{"normalize_top_k": false, "routed_scale": 17.3, "init_std_o": 0.021, "init_std_down": 0.0121, "beta1": 0.95, "grad_clip": 1.0, "decay_shape": "linear"}
Below are experts of layer 7 (counted from 0) of a mixture-of-experts language model. Rows are named router (the router's row for the expert), gate (a neuron's input weights, with its number), up (a neuron's input weights, with its number) and show model dimensions 96-127. Each number is 128 + 32 x the weight over its row's rms, rounded and kept within 0 to 255. Numbers have three digits each.
After each expert's rows: "mostly gets" lists some tokens that are sent to it at least half of the time; "gets" lists some tokens that make up at least twice as much of what it gets as of all text. This comes from a sample of Wikipedia text that the model never trained on. Tokens count by the router's weight.

# expert 55
router:065182114188066156177101071126096087157174080067079106102164139120121164134173116188088164149161
gate0:123167134129182111145141132120049158144112083119099072118131174128136177113107145159138136105178
up0:121069197149189113133133128171158111131160090122135130149120154143082114147105096159118155136181
gate1:157152092150178089156076198132042092172127104166105122097215160144179175139117112187129129120115
up1:193160108128110069114135137102111062168136124170137107103192094152180171178112112121134146138163
gate2:147147095085110156114122055190137117139113156103084098131131090089192124095095102129096093175139
up2:130079168078110157123126104121134110093115131095098117161136116124202126101146112185072141129079
gate3:117132098144174078103092126118172154111136135148085121085144152108186122081096091099114128101071
up3:156095164067118152107110154108075084142083132084177145167094099099097139118148164200133058140160
gate4:089109109124107074198127129114154073143215120068100150080126090125164158093123159121083178139139
up4:136194103068133141119124122150135133131105121155163118097089140077120127094096133109197117106140
gate5:111104114079107140145130133145118094110155079127117136104142142129165065131173056159119135195136
up5:115135123128110192087121162153142138114122147122130149102123120173129127130130118089117071101159
gate6:117204126170171176144088120137095163132106147130104171082088115156089154110132117083129170131135
up6:187135133118146152118129082149131118150149101166065130105112090138097130129163122098149171132144
gate7:140128080192148085179150127129059124126155133110100152136178129079152115117110156120142179176164
up7:165143134124160084181140078091133125097160135163159167141226128065121115126125078135073146128183
gate8:156135125101079125204082109113106105172099158092165165119130130108131130139120161116117158123156
up8:122127138172078123211099127084092069158108166097184166155143131120162170096160135105130116121149
gate9:195126109168103123172058129138080107166159124136112122096121122183153128139127118161132147138135
up9:166146079181113116167107123141048124158153141150172150141184097178116166163159161122153140168091
gate10:134168053108182115190112118147094132162124048074152134138078141134116124058143115069078126097161
up10:160148097120120172187166055151104177118097122136141145133126140123146123136156087155162133165107
gate11:119134123191115143087105135103077185138076145140116159133121162113121134169171174111071089198104
up11:145109129089124110165096137147180095156182114150146057137154103168075096091051133113164171104169
gate12:101143129131155129155145117132086147111162095113165122133121093173067055107152116146204111129100
up12:152203133102134106166217080116086175062090109148161158194134099114059112144157124103133147109120
gate13:112155110157147100151132132085096122089134113055064151102161142074130108175109080107123147109113
up13:121182124165124127116107085126110180116107154132066075045172138029140114106156090142096144129100
gate14:134044148164171098170133116094084080174175112078161103177122082112135150126124084128134082093125
up14:117140116101086135080091122106156139083051124135178160163111088128080134127146154092105137204131
gate15:126104079147102134192105080071199117105082106146118126146134123103085127085087133119169123155128
up15:107127101124060138157102050068162085146137127155104112138154109092138085075092104135119145135147
gate16:157141096155144119149104180202129130151065194176174123115101118138094124086142080099170203149155
up16:143173113126138126159167174190162160139106112128149129112113107163076150113165110133173168143160
gate17:145076117122115145087124175074121135107127132114087094106165069103158135130155166127088134125138
up17:126157128112152168097198147148084151139092111132133155099203172126152155088176120164146146159168
gate18:159148110151114124148144147149148180113166123096104177115113120136107097082081112137126105187117
up18:122172074097132112099144100114090114155116141142165091130132118098107136149170084152166138050163
gate19:092134142152108110118178156108107175202108118124133140175124112084092119127159139114093159176119
up19:106133121108085126171109148166145116137129165142078186078113167133132115150103116128147080143164
gate20:112132119125147096125156109092142098117155155166147149102125132185139172140129089132149115136158
up20:143069074137117197123112166084065109118084103119174154114137130136108102128157081103117127126076
gate21:154163106160141125112106187105082111140161088064154199089173096078130124141162138092109172149110
up21:095116126166143071128145150142082087136153094115105125103051151146137097130141208183142116123164
gate22:137092120167132093147112152129090162099120079106144144096058163085098160133130141125123191148119
up22:138150124103168120146120124128150131159137186129142126156177121134141087125139103109154123138116
gate23:101179076085087096108135123111130109173148187079148156117130131174128143133156136159115202138092
up23:121166093154056135150163162142164071173126145121139187108115101179122153112163102123111221130146
gate24:134148093095043132168101150157159116135116112156120113089079135139063136145147144139084110155092
up24:107158078095089186180108137127126085132080145145136093082094156152116130109144162162148084135105
gate25:136134116212080122152146089131067079157146162110131153146151090141066123102159138153136089145122
up25:114117151110204147086037179117204166078128119131121075108118155124167118144099085127143135126162
gate26:151169187116113074135107161133078166136109101137089138175129136132177113122166105184108175114143
up26:139142094101169105080122154089167083122142121172120170121199138168112113120134165079139153160158
gate27:089118135062124098149071172098185086099092165112175184093077069127146124190103077139104118164130
up27:154140146162161123070136141162086135154156120154083103124171154115133158092154189102192078132147
gate28:140127115161153125085089150178098088112133140142113118175169149110135150074081097144143162159109
up28:131128111095124144155166135063143146192099132140107138132104135153149123175183134128131116106133
gate29:138125112186171157156095152138108130118193163061136137156062146145122119153116119141027118094098
up29:133137116075086105096144124166161086143080117172075158116173059108154143119107137119147151199138
gate30:068198099139117130125123143112083144211100132156128167121147210047170109144106131158131127162178
up30:138084056113109133103155134108114164083065149121090095111150097120083117105119108116149147105092
gate31:142163116151112148110124129126149062166150113132110106106159096071180114176110123147120216142148
up31:190137126167123118153100151134129131124123128150103092090173053083079126128110178150134098124128
mostly gets: " medalist", " Pld", " votes", " Assembly", " Opposition", " Turnout"
gets: " |", " by", " place", " hold", " votes", "|"

# expert 79
router:091184107187143177120157079138080160139185128105108129130119162067149097136143120142089133176151
gate0:091092056128118177108157186110090169114105134134088120097110109176119110101144114156157165149146
up0:101165167132093064133114104183161108118131158115116172165104177164171097098156180155141161091133
gate1:110168088118150104162128157120155172131164099122107109156144169091142114121157159132128163131097
up1:133066074088169170124124114164107115140108088127186114110167104158111134093066132137139137106151
gate2:145074141083096159121138132115149135142207171107092105127148067115115069157132059148134155178120
up2:161096110143156161179148123157170087141175090129091132138129086098100088160136128170142114097149
gate3:097201066100072119132159112137088116134116154128165194151202118076133125152084165088131086123156
up3:177047113165171148141122158125100177122135079124136063108093086133107168056140173159178120108135
gate4:147124118186144101169154081148079135079193201111110153147130092156131122118130083158067109115134
up4:191128129109146129161188108153156133133151149223095125110142135156049139126117120169135182148127
gate5:118164132153180166100073085050123079116144131052164131115191148090090156129093094114109132193126
up5:144119169159099149107120135140147125151130133119087088148106156156124096139162113059174136089169
gate6:121143098158108156106178185118159152097080127157157138118102142153155117087078142069049149144145
up6:141153151154131155116161146154146104081167092153133122100065109111112117144157125108145152139154
gate7:125121126112118118085128155155091109111087108114101142140151164152101079120174102137183130164159
up7:156127091178169138095194101171141103165158125143119107120123113118147135079162126132138129075118
gate8:111124133121125122108128136150186162126090156165234088121116106135187092146122171102145111161143
up8:146150171146131121181155128165156160129088150163169087157088127142127121134190177079156097170137
gate9:098239128121134145121121162169127103071147153164169074146154111054125116142134119095116127074108
up9:117119185090112154145146110107094176102072055131146139158144117131138115123142134149107080163123
gate10:173162119168146126153167146112100126120167092115160170050097117127148131089153142171120156088080
up10:131081167104135140056156135163156150162083175163093069137162122128052161101089191136147077140118
gate11:127154143114166160110183095161157168111130171116059193176186135099103149138133085175118114137145
up11:118144099139078101102106114063139133166119108127196100191079129202073148147068116105157088095124
gate12:159134123169137175145123067124080106130108068131100117089139140107170081122124119099156160119123
up12:117162130158116202133091100074160110129125108095106132142146118097167091163136114074102152150151
gate13:179158153156089113209131135076078165106122123122149078101083171135161116136070102117119059095119
up13:154100160156115093063146089172152122204145188153138138158139126102151136164178104063095152153084
gate14:089089108129176183149126132091120117083117142116158160124105131127112136111168127151139121086174
up14:177167146108108152083157061139123097049122055158075104133116126156153146109133160139208154087153
gate15:167142111070131134180143107160161143104097189146113166145125081118166144196140122088105096142114
up15:114123157161120144145119162113073099135173121072185138128061143134119086077123117137141106117128
gate16:175115171119177172177126084091032150123119108065153109098160130149133120123055112119095126086143
up16:113118178177069119030119146122157131103112181144123176093103107122109121053203149157153082164130
gate17:126166166178086149156112108182099128114115167140109179152102104143103119026131103122210166152161
up17:133088130113097097139042102110142078147110135117124146109150106168180115164109166082048141138174
gate18:140116142099203087106107143087159124110100163115157114094137134195165113152179137114164156130160
up18:109150146096048164159156108168076121111129132129149166121089128089072127086150127163101111157069
gate19:165129138142052094160158106104109144114097129118146086112146106076054136102140178108137128156086
up19:090123137149143122131137050138066056131152103122136035089106114110156156173095090123118100142130
gate20:138190186105133109088106113194124094140139107152092126106131180125130105213184117111175133108094
up20:097093150169124125149189134114108164108078141083138080147086110127130145055112116153097187144121
gate21:181152083131154196155100109152165116146102142166147092121116109110111110136126123132083118124122
up21:182156111155089128133119077146137098133115140144131102137138138089123083135103127127125090145118
gate22:170143089098135109115144118084111168131161129171148115166111082117109136083096142166112157185129
up22:108106184180167124168107116124187110177135157147190133106114102096130061153108112119166106114140
gate23:113105148179106162081159182163101163124142184133147092121066138152130148083125149133080173119131
up23:177116144145099158083117123158066153128138139098163149105084172072183091103145142157132124128163
gate24:134096078160117117127059081115138113110106124070098169085170121133156056123186114086154127121149
up24:142112135124162140135086096112096115121157156088083145066123173139123120147146101091098128176130
gate25:114182194105136136139215176155078158144152123088117105101134124050151146156152144151095067141095
up25:137127050097127111142111125136162112162064141164092145174076081176083145138062079154160122139192
gate26:097093111089092117093161122159102161159143150096088115143072119079152137153076159102142173068147
up26:151138148186127097092096130119135089110152118180151149114120119171135115115105080143090087112156
gate27:178134115134110144141144151115193148133179078144072115128099143140143142135166124195079137150134
up27:094158102092103148121159097106128131121063172114115104132158171157111111091118133118157148101079
gate28:154096154221135089125110244094130118199174116065078124126143057131169163171127108130124113206147
up28:145139104182155138142121200149176107162165119107101063179109092095149124143187142092174084214104
gate29:108216122132182188137128177140125072136136093075117161130125134129109127178117202123123106122133
up29:099077078123135157121168162116130130128159126131125100144122139122165122131082152136150093143107
gate30:147180142186135187076188138133146137172074135111146101132091134109141097091110138099164120182156
up30:112122173179153117031163063165108113095131148121109080121072171071155096130102138109144116109186
gate31:158156120136135172169096137123090098138164085135139190126148115139066147142134178186140131125146
up31:176150146123135121143119130121062146129150142108085141092116048076132193124189140150082121106143
mostly gets: "C", " C", "CO", "CE", "N", " CS"
gets: "C", "N", "S", " C", "R", "A"

# expert 148
router:081161114171095188195141071111140102141159089132095095073101166188151149163155115115074093127102
gate0:151186191133107130122188172140126154170144192143160152146060133086140124157092131126095101061152
up0:136087153135130097090078083086126076140088150125131135118124101102113119130150152093204179181132
gate1:080118148141105126135092166173086142143120105087153095129137128134124159123182152101098158196141
up1:174153101097134101120136137117159100155121157143100160131147109112140071103081067193157106099149
gate2:115124046159157093216128129155165128122139157112146049125081107164143121112154106119116106145108
up2:174151048096140132176145153139131075194126149139179136209097137142125116127109099123083095131134
gate3:128132107152086158127180087090159130108139110146191172083155145101149073128145091050122116113105
up3:061151079091123095167100110092121145139125123070113146115107182088118088150128175202127099134151
gate4:144133088128129129084137113161052170112163126129157079098106151129157102188152110139091127110161
up4:089153137147134152132154149151105145171132108127146104159113123104111150138023107094151156127141
gate5:168118132159115089129073112054132120117133081113127105141125117098123111082127181154070146136128
up5:091087162167086110172163153147151080217093149104208146130124131125104160125123158181136116133095
gate6:108115056135110131140203083123134125102117124102091128084113159123237164161048111075141127087090
up6:180122171088121146157139104119123117107157128113120145137138100119082067130202174158169167130146
gate7:148189137107122104151110074085075154155124097121191161101090124114174178170148125087093158165113
up7:143127125118175120154139090115119102100161148118099139177131121116109116141110120153153081073132
gate8:112109097124110109143118127130176163147103128128129099126088136146133141138118153150073044134139
up8:106142164105122107109133141107125068106179113136119125082110092182184146106060133137179167114113
gate9:133152101046048137133167171143133202158163109135155119180151115148126139133100136109080104128120
up9:105120109110103129116145095149099173183171153137104120160150128135139161131083122125036146159095
gate10:130120132125096168131167135108142118090140134141068163105134157162101145080151116130089106148123
up10:141086144160166188145119119120120135141110077120138131212158125101135105114154118112122157115160
gate11:121176194146140050138192131100103113144168112139119146072162149143129140183105126081129073141062
up11:111125173183125079110206089093092060142155107139060125060100145152122118180137143124158112161079
gate12:145148094190130126146143115123170139151132158134180167119131211138165158175087126165083121030133
up12:075133075173125107138176142134059086143227077177127108113122139071132150132090118116144097070172
gate13:170107138105101102182177129199090138131120202161143116107129122103162084159128093047140108130096
up13:134092111168045150102133094107126082144122140123110126104124149176138163111118120062106100136176
gate14:083127095152108167158186098117106169129118082128125166154127126119135139051159132148166075121088
up14:113097124123079142113104141149136130193129083145200146089077099111153114129136154143109057090154
gate15:133123199127134128099151178057107080162115117104091137121129129108209141083179163123120173125130
up15:163078128085136140152137142093165133169121176123090106094137155139159104160159173095107155149146
gate16:144109149110107181175131126114087138100152062153118158141143145132142120185166134129098114173068
up16:162111095158204149155142112060138139033069134156107097152141177148153103175148138076157137154090
gate17:175192141131151106126090153091098121120119071221092129153106132097151139130115122147166138110099
up17:116161181143149110216110152089110118167089150180108168157147065199125191081094180112135141124118
gate18:135093154139149130193097128110138082118138133189092129125126079171104074086142106192105134132120
up18:141100084084097062095131123109118141105130123107107131143078150105104130139120145016165150108121
gate19:121191126137100200167111146164115092120126142117125154126126083097160126115135153143117139122056
up19:107123137104145101019111110168091149100136081081134113136157163154135185152141096154178124190134
gate20:085101100164096141121091111128098118088109145120086069146156165145148090115198093121159076081067
up20:122184114124079151089192117162104111125154122130109078116146151112109143108089088088171122132118
gate21:120102167095130128141121122128087141136150112162098078120173119128118075131146175064130106113103
up21:123108058117167105100092201159167148088097165061180108183116098143107151161116064160125126108109
gate22:150148118119154098155149118123104138118161110098119187112138176180149134139124164096146097156092
up22:142117131091119091216133163168114107191164141086116125126137172164147128168168148131128110136104
gate23:142127105092148187147112135127120140130082167150128113111114147130138219102058146137081115173077
up23:124118081156117092131191146104135162121200098112122126136137127168114081105190106118107110113167
gate24:126180146108111149148164133132054119121114127099083159161167162158168172140074105143115134125052
up24:150036111132099113109119103124168140161087130116167082151090096140103043116154129149161112141129
gate25:086139171143132083083148153156101147062150165093121140124088110158105132147127166159075172168053
up25:126137131128134099133150145123102084178158124162133166152136110105159113079151113125099116149153
gate26:141102136145188125163145149101146159068156153164123148096156138119110161103114138112114120175165
up26:098157171129125112173101100093122106083143092143177098090114047121105137127128103144086108161108
gate27:107150143160137092147093086138123133089163181102084121089117067161151117150124150161138074115156
up27:118157126114091147120145155104135100119097117128141172144125180111109185071115127115154194120083
gate28:181135094152139185163134170178127109107145149088089120190121086135140164145097128110085112158135
up28:154116151161150162181141097111113134154168073090079128141104104152162086165111151156084177157116
gate29:105156183098132143167128121139154128128099122112143136125159172117121044168072146111129142177100
up29:109098143145054112059163107140160108132066134100104114156122092150167079130158110093123100042116
gate30:138128119133107170122134100222115120176114142142124153073119142165081099113124132099155137113115
up30:044060099195172115128086146096115121084118150075123121168131068133138135132172117170130110159120
gate31:122116100106162148088138134158153147107132148095111185109197170134123112103108115075166161135120
up31:127191122151119130165171088108142086139113133135140083113130111097121145108138156142110149102141
mostly gets: " FC", " League", " Racing", " Rovers", " B", " Championship"
gets: " B", " A", " League", " S", " C", "L"

# expert 18
router:114145195097089163128120125150158147079115102108095105106094104107101118098141085137091148129090
gate0:169088138172097140151125131190142101149173079114137090122076149110117101154165154148132109113129
up0:094171113155155115117165115115125130107142186172110128184156133200118102088132079142112124145174
gate1:091079134109136081144163111123110141192056145126140116111108113161165136174120198101115075094105
up1:121167096139125148117173121126151136077152124104057169134157123107107099101108121138052170158113
gate2:170159153121080132198083136152123057100106167093141096125175112102102107112118139144119141072102
up2:116107082108198149060195118136132180137138106145092158113082146158139134135107085095129115170190
gate3:171099150101067094185128099150149167141127196129067126172124133130098099144112121163142077168105
up3:118107123176144127133137135121162143139113136156136112120113201164117134157154157116117181100156
gate4:092176108127143138116136204106096154126102106081053098097127125084146137140102041158127190157103
up4:072175124188138189104133179117121133183175146125108101111118122075134135127127070150137158138149
gate5:091122157135126113155099100138155141095121120068109110074161146107123175079134149105187150128151
up5:144113088119096099117138109121094106115145095167183136137051126162165117173164102167165132112154
gate6:082141102133134105190148118108086131121153102163150157148107126096130066125152163088100116109124
up6:177115164090166134114144169154183139124113160112079123109120151141143194093116086141127125176144
gate7:179160127144147147177182117182093137116093171099192089138066167062070138083079103153119122131163
up7:134122150109126151146127087113077132108104069104153139136167168124148150141142116152117135181178
gate8:164104109132098095137136084132156121090177149099139139090136139127108133105157182064159088091118
up8:085133148091115121150115143176073094160061188160158135162153109119165102163087113082177114123082
gate9:110128129100056055134144141109113088095105135160137144073122111151131162098199146117215175091111
up9:087117129169059164178154139146067102084115135140115145127129109130121150092183127121200136127123
gate10:138127135109108145138133110182176140119102119130141155148148104108162119131161148151106158159127
up10:152082085132127142078138136130104142081117139147149091107095123136092132121125100121115090103153
gate11:127091098128067120186116104143141146150141158135159114196140131126143175226168155116170134134134
up11:112177122140173120048112123124136178107111099095122135050115145145150139063059125166110115169129
gate12:180056090139167107097163163091159154088106129103166183147114148085089124118167114099112176137158
up12:122212104097135144052156087119177080177160138110123143140115097116115222156132115121142151181067
gate13:119135152144157140090082060138105160120099147167132150140144071172139117076164136127157082116113
up13:140179074171139174081108070112168086140144119118080112114140156156136102152139097176089092110180
gate14:168102129136129103075136098065095142085125122159127138127153126167118121188179104097099168096093
up14:117121104114162120202157161117195128141137184082169135138154125116127143100072167202134091138160
gate15:101123112065107117205119178152072070075108096083121202088129158108102128117148136110148180085098
up15:097093122114053106181123161163137145118191147146154145149136136105108110103151210072062096154127
gate16:115094193199145156140132165094133175158111166160149093154139132171114134118079156086155123132147
up16:097114036142162125132162113160157132082139118082159165141139150077153090176080140110116115136068
gate17:127114167171132121107143111162131185126122119197184153114135099134117130143126177174082155112093
up17:098154170134135108107133177128128086144145104140132132152139093170123084172150118120100127186095
gate18:105113134094141102149145168090135152066087108129113123132163140119148154116116155139093145097063
up18:134116080160133149181064118131128135148124157142180119104113102132131144170117149030188168225139
gate19:119132139109114107116093164140153109087119109119112129210196089101132137165155097069129171130092
up19:161110148163173145134169129105084112134124136158107086099092146134112123132065141178123094137174
gate20:193107147078147118082176120164125134116165128137143058120114126123123075169092126128187067143153
up20:072156101160108114090120129139140137095099148144115181122127082136129118052154172157111091132072
gate21:151112132141093121105174146148166147103175104170074142094103165076101077082057140098138189109015
up21:092179085148149108162123099168157108120089144143120087123186119107171083109195171138104141073142
gate22:127226155107074088141117073115145168099163123143131153104111145118100122131164118144134141098150
up22:115166136123138091149065057135185118100126096068125142126146142133130166125103174089123160092167
gate23:182117137070123169097135123130164116109104164039139081098086131134101144103082122128126137137129
up23:131144134156133129157130094146102101114171103226113147128177099114185114180086143117141096099076
gate24:116109174114110131069144135108113206123152154062087182140120130111095184116139057146136146165125
up24:111126144121101187095161112057159122108078100095124143137066087110119101093208085172120124137123
gate25:114106135147114099136111141124166158135088136084156149156068142139140109128129154137094124130189
up25:115162133112165106114128163107126137111077055124155181097218198092087087084122122112112154093172
gate26:155127177158125151073121151084123113120071134141142147087059092166118110086117082099090120132185
up26:111122174124193129140086181136119125165095171126124075108156123068123125082163128102165101114142
gate27:153106126155170166163202144082103142109146212111100166162145108159122090088064187164154162148139
up27:105133108126122090117121128113134112099141123103117161164107086157132165155118140116174193109142
gate28:075119139130100102149094109086141105098109105147134154070004154109088106148093124161080212119156
up28:124144130110142149143152122128110104199173157091118113178167182148166116139192189112126095126101
gate29:131166139088136119129111156123196166149144141087200147133145086121096216124154110070121136163101
up29:126138149109128119170109081168063134122091139155138148075118165124130098134073122169149091050118
gate30:168172136092136122120186101158138140123073151156098093111087102158117130111167133169064067171134
up30:094129171132086187186146146073134107147139119156147169116163144151081165100166128156100128136178
gate31:060148114153169159165158213151143135177146140122137145096187100087127100118162120089133089122109
up31:197160106119116137150080101122119093102108139185105187143091155103103103123154112154173094175104
mostly gets: " species", " Genus", " genus", "idae", " Animalia", "Species"
gets: "us", "a", " species", "um", "e", " is"

# expert 198
router:091112138177100172157139087108166079179169099079101137130145087114109127098157093167109070149138
gate0:115139095118075123148089104121123109097109187134054167082066134109117154140133189176063139146086
up0:139131129164093101096126111071194098146157196126227137172123116117156156116126107128104149124085
gate1:145111133132114149077094105212116187152126149114145172138123110138094138137136163114116115142151
up1:141132104081126139125142149124127084125123094157113077102162157094152115187114113146179123074129
gate2:123104132090155129136157129107167156087089092124108113121144127227129129186130136085095121133075
up2:134146116160091157146106115177177148122141185148186178134145121060093104088119054152109151127113
gate3:093130137142160103139139098119140150168163099080143072115170112110083151162140143129142124141129
up3:137161076090054166135079149141082100141135105124143154096147062095182132078097127092122122147164
gate4:134169109120127123161071073115144132144138137098116119142145157124162142154154148120106185125129
up4:125113162169152121119171131142055126084183098130121143073139111112112120127160091136163127135091
gate5:089134140154105156174119106164154138143164141153169101118161078108084104100125090087105107165068
up5:141106156096159128112072096171093140126120116157125167159088167158078123122114192068099110102162
gate6:127101148105135085138143134097094093116179115095142139107149169095068140075096073117161088149107
up6:124157110131070125147140157148116181127112166120110156156146130167174105177168213113115134073158
gate7:151055026161164141099159163140201132132103130068080182108107162116103138091165131114060113106125
up7:096218205100119118135105110122077140101151086155159107128129116121145086159128112154176170147137
gate8:118063143124133106120108139129153159097134074083167104093119143109145168091176083124166208145122
up8:171180152119089139084154179108166094150121066121084109128167094030131163130162150187174157142104
gate9:149102099131163087148124113126151090128156102138060082185158071101115082153165113141146107147116
up9:100177144136115130111098129113120177132078122127162142125111177091129138126093192109116126091116
gate10:187142137103034103177124151108174062170126150068144123145136080117111141148127138140122081089098
up10:175111120153135119124133130128160099143117191094106134159134065119087154121112139146147072115140
gate11:172108106177123122178154136191103063105164084116085170104141137156099112174125134102141154065052
up11:140094171084096114102124114074163197107118155132181084133133109078150136137118127140137098151133
gate12:074137129159125132128099136176129098126152153097147079113051124087149104091062127176083112140138
up12:130126119101095105162106135057139165134122175125118151169130164179118153081163125031165077140105
gate13:059088088184100087129133114129092077106063172162111150191119096153142150158148156147175163114160
up13:139092111163110079114082131137098108118152160109133125160144177161137136105142174119105126131107
gate14:121083103100104126117146122127127163125182135185066160185106119144120095117130183090096129123146
up14:113137140100134091119153138102123125118105120077181169131141113112132154142143130140168097213130
gate15:087118149093106121120134090116172077133107102117186137141137173122168108056104160136086105103142
up15:152123101171145116097123190178143134098136149178126145147129055151109115152104076139171135175095
gate16:146140142170153125126166114170142095144140159129153113158162104059072122148180123181156088112128
up16:121138144134110117143098147102115168136066084131178099048116131129144118118140137069120188181163
gate17:082151123084122190125144190084112094108163120139157117153132137165114115142102107126180068140203
up17:130078107148152120163124076111152133152070092152112088153127124072118207186087167124080179110046
gate18:129117132144097110133122105084172131148114110155156106174147137079123062165105108178094103085127
up18:137126156137118153185125109173152047101161127085155179148112109085106140113154147144137121159180
gate19:139068137188101110142142119115201182118148163141122146130166141089118124138160110180095124122101
up19:068122101115133147140103081110140120185134129177172173144158114148112152167154098142113087103091
gate20:118073129135152113182114143170167097144124108155058140100156133199111122107069032121127159150147
up20:119153126066186146077112126155098163124163136110192134221136176110141109140167164116134141112172
gate21:164118115146140149129092180143105100117070091113145085090161116116103163110108055128122075128088
up21:093140159165122082115109136131117163098184142141115137138142124125136097084134126093094101126148
gate22:119176176103168147114128103098107088076080134098137188137150099090091150129114172165132133130149
up22:094105043157035140158173121151119151125150141152131093164130114152132126162142142126093151166136
gate23:143119164201077102163127104132177112098163121186115109086157128073128122074142102142093081173176
up23:109103118165103145153184091176092102129152132103166055138134076118128083112137130138094138152082
gate24:103171166119094133149113126140117107155124171141112104078174157115188171139164157102158133138153
up24:198066063115128099108164138118157144087121175134155160172087111129125125138095097110071120160081
gate25:140116115162157131170216146155134140154152090098135115137155076122120130113076107120114080139142
up25:146130095117133179113088150153148155104136116144071137073129111095091140149177119189159174178155
gate26:103164099105134164122148152089091125168166161104108143113087138111155163072153073214069070115139
up26:163139138132100083146120093149133117110086116161149119130099096166086083171104165064145156149128
gate27:150160098129181160142132144120094106107068160178137104155137096115167144062125109110166102204189
up27:111127107127062054073147111081112140119158090082143146098150148146065099169179183122105160063090
gate28:166088179132139125112100114071138128135157094105142135107108107113081151169154123130048089139097
up28:082156099122115090149097127165113183089138145157140103129138146119094113086057143117167144158145
gate29:141159126143103150126158223138119109123104114113185153181183142171093169129151113092082135170157
up29:124116073113095083155091136120138105146131118129079113015115125101116149118103109147114142081130
gate30:111107129150197130173107156163116122117145112082098153134078097134168097096131129090110132139085
up30:129122087039159090158138130110170125039146144113135109145109085147101161093152137117099124103154
gate31:117081166148160119095163146143171194151135146124095131153116098124110138102153115162165055071091
up31:094140119139145127123135169139135157162142131105155157126108098127083111125162125103169053143136
mostly gets: " Votes", " Candidate", " Apps", " Notes", " %", " JPL"
gets: " |", "(", "  ", " Title", " Candidate", " Team"